{"routed_scale": 1.0, "tie_embeddings": false, "optimizer": "muon_variant"}
Below are experts of layer 2 (counted from 0) of a mixture-of-experts language model. Rows are named router (the router's row for the expert), gate (a neuron's input weights, with its number), up (a neuron's input weights, with its number) and show model dimensions 0-63. Each number is 500 + 50 x the weight over its row's rms, rounded and kept within 0 to 999. Numbers have three digits each.
After each expert's rows: "comes after" lists some tokens at least twice as common just before its tokens as in all text; "gets" lists some tokens that make up at least twice as much of what it gets as of all text. This comes from a sample of Wikipedia text that the model never trained on. Tokens count by the router's weight.

# expert 7
router:429531569611474508517483527427489532590560418510558407448498508545515600541410513598601521513513522535413525463389597432500486542468491502451565444498532540507475502519402478448534426455508472
gate1:458535523429548413535474456492605479473522527507458447470507470463491504405429492501511453494480468478434536535404531461541461489478551599466598443427442483513342514495518472478475524601410499
up1:507394509506568496479532509406545524477491585494581493490477568475475478471555554487506492453481570448450499608536397472491565582595457448553428479523507473488576529539482508514520449461501492
gate2:445515516454561448456411551532506589482503428528411472504448546426512498495454481526443487477597467520470479526507463469530527520487441479519543543546465558500513535500487507462476539461571645
up2:535446524524481497513581483500524443579418460516483453441552527566489484483575497539585564616488514570553521440420470516535557532498527502514416371451465531564502438559436546515437519546549421
gate3:534441469427428498570592452518541609546492465521487499561446579498439537591525525483549511458498555537515561534489475445544494471494503433500469530515588468422489425563455583493442621570570549
up3:429578516463451465449445504500475432523458462444548424573477534563488525432498477407536469527527448544447560555522471538496486529557479582518459505539408540464449605555411533429480420548523535
comes after: " the", " The", " of", " Roman", "The", " South"
gets: "ian", " Indian", " the", "'s", " United", " Binomial"

# expert 29
router:543471557496498540456502534397482474474460505516435549557434571431559466520530534525544469480529499481455519544490523428547466515491412474417525436555469476548483418542499493497428445541439545
gate1:501471457434472517506448496477402492441468540599490512537580514461451498470510401596535455426542475469559401478465545464551527503350481576599416495460527472517487572551483471500509461534475487
up1:436508568535495453509423555506514579517544527473532480526519514537508475397494432383432527528429569492474565429487501437496461486556526461440528471525518410482520483592562505517535513428500535
gate2:461520470528529481450569466413477469551534377429464486451534429535453549485546512525485505566495504450488486531507448443454455514406497485560542401440508437423519472439535481545492425436560532
up2:548438545443490455525631561425542487513424463509376399497479418424476526542536557551475440453524542457475463511480484518442530444507485443516425519408521468544483532437565505518478495455474506
gate3:543432479459483498421453533424438495480512450488515492502525522487463538562475431479427476445520523604522554478622406545460472523484506430445403494512462553541527468528578559508500460450417560
up3:461528529579474481559485486608559535508505610540493516488503493452565525416516541534583497538458512375475462529464502463585552507557471514527550518483508502499469562481396457521466562534562384
comes after: " \"", " (", " m", " the", " a", " An"
gets: "n", " n", " g", " N", " G", "m"

# expert 99
router:448523509473533503389510482494517543596480452559603458522513507450472504460460534533550581502481503522487475529379491473526561516433432523429544374387446497473461483533340440484486534497537534
gate1:532484553448503480514558402553512459479452469531556459414553452530497494526546637476439532568452494501492499524534427442495569481512403420588498536483459508486483483547508517496486551519518554
up1:513522585473452485544486418514520504549553418490511450442485472500445484518507549459527487514584530506474540576502414490608553495441470499517446533468484473442492484589422504455480414486483520
gate2:460435513499480428447500554465520501434478489440533499542597439489458544512513518552451439554484524549524426480497507500587533386604487414536426469441475474566484539472506488558482475529452520
up2:549538563492489455433519429409560405568461517518560498460416533531493478542420586474430522571481436563491445496514511423515561411460429468485460402433450480485506570504520417468496461432529483
gate3:554520491478526428354458573461446573586498488555458459455465583582501437448475381465499511508432509530433565448514533466495485517476498490439543519417543404438586469480592495445458534458514493
up3:397412496509450610521508516432501478493452465459500563517576422411530575505534503509488408488485495495366489479495471543406568504539521460417519441489473531539525535562479531541616455471536469
comes after: " the", " The", " P", " Pal", "he", "The"
gets: "ing", "y", "ent", "ad", "est", "g"

# expert 52
router:450424572589527581505519554527558514554472501557513534445550523547620505436441536482499533474437482612471520557543533398592488533449448452590572501550494522506527534512478403513495458599528507
gate0:445584536571432522594558498494512510477451562505472449543498479522597582532524481483531533551403458463508604429586497533484433580541517483541488453498421525550487534469505527458564481485580437
up0:459557512484525525565529499506527487506486582498499458513465532546601538443465569501509526508416516422495526569542565490516505548535554453529544389507395518532522488475570536420471484575568442
gate1:523518483478530519585502487536551431547464391534554450529499461444611529562478501528464495478485463551491469540527505596498491487498499542451556534518558522425534455451528463549474412524504489
up1:478538494471527485411508512404455556472553640478474503526469460578391409496501522501503530478494507484489520509499545414481499395438550405515464427453466464572590497542510452440457570462500535
gate2:570392414536479480434465468485521525596565503511426493514445459447469509403456447441482464539543495504613542426418461467470454398511641519543549531552512482558538464605572579557475533511362521
up2:572476468470468510465502510589564530530464474576510615488512585492476414411574578497501551464544533475551445384512517468514585555479574476577578536538495498564549505530597592595504486487502485
comes after: " K", "k", "ak", " k", "ik", " Kh"
gets: " K", " G", "w", "k", "h", " J"

# expert 116
router:440531551608484482552507465467393578481558446506546518450514462501437511569463576550565493467473525454456633471468566431542539514482544441388551508498514527540511441506452481430545575403435489
gate1:591513509458506410455446481508515515552473523587523547595568534522563486472427466587513452544475551516564466482529439438470510516456434568428481512423456504441651361460531420435528507520514468
up1:538417469517473548521421529484567469580498565489390495545492519543505554487587535436597444457485521457505520466619529450500462448460532476560587533565480437465523423452515571520509484552479450
gate2:549586544580472555510536442559433475446515379446486518393512555535425484553431411498483470447462515548574447520399431514431511568484587467475482480608583503501422520473433528429581456459390555
up2:463566504500436531536492444575533488525473478408532549529483436526393494478505508516468426448428527484562468466506456555532467591581590521489442542541513563478386549497499511368553485493423511
gate3:540407509436633483443357524539517504556530538461480553617455635542478404486396527558510501567530486472497527493528536481481484460513500512559524489531540449520458497489412560503582540508586456
up3:536520499482525489548408550506444518561410546416450392417501458468521515547517486469498583483488502435478469542511544503462488470549500515472502487469490493473495422406523559465583536474489460
comes after: " the", " of", " United", " a", " for", " an"
gets: "ical", "ian", "ial", "ative", " the", " American"

# expert 102
router:470485456511495497417584538532434501519465530521511521447468395565584395445465534495485560431519543485601476471432523456398418404512550505516477468477572432479492438518538548459467606552490515
gate1:456569549479524478536543505518566571479465486515517477430508544586525571535483492483485514470516411554492555501493457424428534502615460568523534490427495482511515485553470534398451365493477497
up1:523438499473508534511439497496431480432533471526511528477518532431468486505472442458490527529488492535455489474511481498502440517408479437490389473577451507526519573515532505513472567527483565
gate2:490545514498403537592499561560442490451524446502482568487532469503515409570554535506524515555489466480615463555532514450492586504444487529441501428539567433479445447537457499446523537529569587
up2:431428550512574496403536515433524553483436598560492483547537434469479553437500412507463510471427473507443504356532524537494512564513535541514523545480414512557580509491523508528514470496410482
gate3:518491529523421465516549547446514507522529514571612490569508500581463519464455393563534553516536522590462474458594590386496421492480558498516598498548530504455470552538518607496515507592546448
up3:564459537522435436462637523464471443565524503524525481527547521533579573491496487517449456509532583507521472474537537443453437463476586553472572438475499486498440517494553519537521465510605506
comes after: "\n", " ", ")", "\"", " 2", " 3"
gets: "|", " |", "-", ":", "=", "3."

# expert 70
router:407531464474562481481571569491450489548546488413490535464478448446487409432491505486454479531508511481537598493557388534429471494515503553569552487606548440489501542486555544521440508582538506
gate1:432453443464414502391568428493496429547497535508518473599454523513586451490537474510547500483518509473565388546507553540537594507526525498493561476578407523470497389463534529525557438505505507
up1:424427455461429511534527410567460500483439571531500523540520512542598536526530470460515474514475508475494423510495560514518540537558576564515545501571450456474464436419562589492456500532509537
gate2:437536578439491530554486492580474457573507469496525636520511513484447474533465359485500534473470516547461481581513616508518470510524560590569466523448455489494463522535524572482445532504512607
up2:493571570505550515505492506545509464454497562471494594519524501559450517556545409473469544486459528538505522550538612437431504470509570547497455557444504427434515478432502609411449516547526608
gate3:517572407496523469517429572492475536547488467525468516435442457573529469437490476439544580592526549416498547565566534511501536515487437477594513493451510447617524458478532505559491451527490494
up3:485558425511514456538411611551426501517446488421450453463556460458490412568556496501488470522471484546535481465488500518539546453544557467516499550452519536474533533420562493502533526477485421
comes after: "\n", " |", " =", ")", "===", "=="
gets: "\n", "\n ", "\n\n", "\n   ", " *", "\n     "

# expert 75
router:507530524466501569428539561521576467487440399561428525443486525391571433556551551475510499505472450489456504555539454500525511538474525568470476536527444514543484522467429581486456469582493501
gate0:480499427478466570518552568388538464578481532540517493521556513527549531541474466564524553543500572473522370495451532484559511454496553416475504501432534492530412509536485496464481485475513573
up0:438379473478551504551554435434545495558362505489504441479505527503418582546491534528444467506422551485540478503478437498518572471494502483498544459444492432465432527500488518426502564534451541
gate1:538506445530508487450510406502560498454449472487511531521420454498501484444529431486418456464444432382520464449536581494409476432556501541550542419401468570522541481549468491498524416491408503
up1:471493481506486499461481451586492485511515536446499615451513515519491483379519558476394386486497526394518436549599537463447532518456532510498607480457446582509498498548479440460619479465492493
gate2:561487480562593490435536471517517472572515422545536450506476457434421469495445422601549481568474553538505469395479526501500491507506448491479534489466468448523516492540568518462519475503528517
up2:531595492494444442519559479562495591498487485534548530426600488600539463478561611491421467475533458554498583414508485492588604519555481543542476388455512451534444462516489518530583482453540510
comes after: " a", " the", " \"", " and", "-", "/"
gets: " t", " s", " T", " sp", " f", " h"

# expert 121
router:567469577518419506601534443534606519434530490547453536525430553556446533515486511562423483511520497474505443425585497454550385437480522488516475492529420468422517466507466418564593555448437577
gate1:539505583503544502528470522574511552486558547576427483458468496609493496468487408462591559501461530545516534547495555531464444500498504479429631533524502463539452548561592525559487485455581505
up1:512488478536389545499482492439549533531576515507530501421525527435516543488441554585442532571544389437471509612463508493446437431469555451551470521456380555454507541525442449428477473479498452
gate2:478533439511428420465496511426531439591509525476550497449423487577520495547558528440443488458530605440530505520445570376505475481487507459544557572489490460409624444465528471581540504559508569
up2:477504552583485565475492488571472497399548465512477549518557501460458479454499533518427424522476444452493428507574498574494443518503503491444431437566435509468375628482496458457461526427510468
gate3:532396451425450458438475486479476452525530491529502492561577464495436545589475536497499528590464549481485589506561540459489547533495586445471530466418513573522371505578546485607467514550536443
up3:598453512450436539440521527419570488513512415501484480489616531428434531583476529495571442543570539364447467483493577536465528540490573513455447479443551488404476544576467429568549465440597537
comes after: " was", " he", " were", " He", " also", " been"
gets: "ed", " released", "ated", " played", " held", " known"

# expert 61
router:536578480461531510541594559479420471511540492443436544455546503498467458409472522524489483524552529421511530504550403419516461461510475578515483532485372461517486477524554524486519579541498432
gate0:491465514493525445446434519418603495571487460496471447549483454546632506481548551489556516505558570560522504531461526588391502542493482533485391525529565502478498447391395559487434487510532552
up0:489423459465465499464467449429501553482591491479457504475426449534495526515429419631493568443546556502468471463526549482539592543500599443562445544479520477495479423385442579422475477484473490
gate1:534557527514551557532521490564461436417520591447533557453520463441476479375506431491559417503500542411536388498601479511496456412455448528531490496490478527513498476435405459488518499469426485
up1:486426443497467506419450549404471554582465462501423513492450490447535526613507498504450525552534487618461581448406485514472581603602534494451556474509590524467510545547605585546486518547564500
gate2:640512516583396508447656471420438531534543536572477552485558493487451468476439516447557501453453450537585429443532461514516530526454511521460432528457565467529484461424561494504424504555463538
up2:542505508509487454403424527455433460514503566520424495352623486411463514484509552452473489539443565537481417605488476546553523454526544520487480471532515497470408483519602504525473421507520478
comes after: "\n", " |", "==", "==See", " listing", "ception"
gets: "==", "===", "\n", " ==", " ===", "===="

# expert 8
router:442509473442489524448573450481501488489573482444521503434534396502603507590552497504498472575490473506506538451506484510516559512534527485494476533451480425481396490549533581569500504529502477
gate1:569569459428578487516534485526514541580444448440429506507497610465429461522477442528543434451509435462588475552504458555533495494453457580439432467446546510512508477458474554468531547543480442
up1:541535531495389525508578555520465526553444546559561528502499485457526472545564563478492591578506556498563598417511463501458517471451520511538470488554589472530571421451574459558486458576471535
gate2:485471412399438510455495549533499518599466522470479560482544592506520507506365472498488415552573495447468460531520480488495606455548575501506485411476457421477542501432499658524564401417640527
up2:494539513584533416490476534504506490416490599491514555549448479391512509495572512489469619469389477556546503502501459529489501542449536442488553527487454566466563531565525496482439559556426536
gate3:476464525471442489501479491496536490350493484432504520541546521481437457563538502535484458448481584446517525529521539514490427503400632489510454456529491545477475573532554461438484454346460625
up3:511474429547569498478556517492462518580454530609464465470468484506545528452457559423521522577480428536485515491479476537538521467488389513533484518466577488528520451504471557620543537608487398
comes after: " ", " •", "-", " Apps", " Team", " /"
gets: " /", " |", "″N", "°N", ":", " Total:"

# expert 89
router:438496421547440525444534493528443491458581544542498552481531442566526485502461544601457501536502471487561428415512475563507565462522557393475456595415471464499460475551569572418534573530498521
gate0:475433557540549529512497458474589527572466537445480538462379524526543471526514510482513576528435504544443523560485490471559487522393447491456479492479518574560588483447501501483600526520462475
up0:432533507466476529486549488523475492535456633389410482427455516545505552484508604557455501490504577491475518619514512513440546531468624504432478485504533512474449410556533536455433470402525555
gate1:461529498490582539480448535472491525532499490555477510406506476532566495527491603536530400485519571537447528549489468596442441515450537484499491601447478479492551493514551458483470504483517571
up1:461553587448537468519503533445477560526445470521619537441439549479558579495526512526413477463537558521484398511491459463475506425493549561433429455576493512453441386519518508460594477516522551
gate2:412478467427447456515483595491552508510531445601431476469465589483497490494524477490482496502557491454502483571408478503443484528538408469517504501503493509531542468530516519598561448429537556
up2:504423591489557546441426511505552587517493485493539472548437387468506511492492441485477549488489443521514484470529463539546497534470530554520496575552512491515430472430518500531484613550533361
comes after: " ", " 0", " —", " 1", ")", " 2"
gets: " |", ";", " 0;", " –;", " —;", " 1;"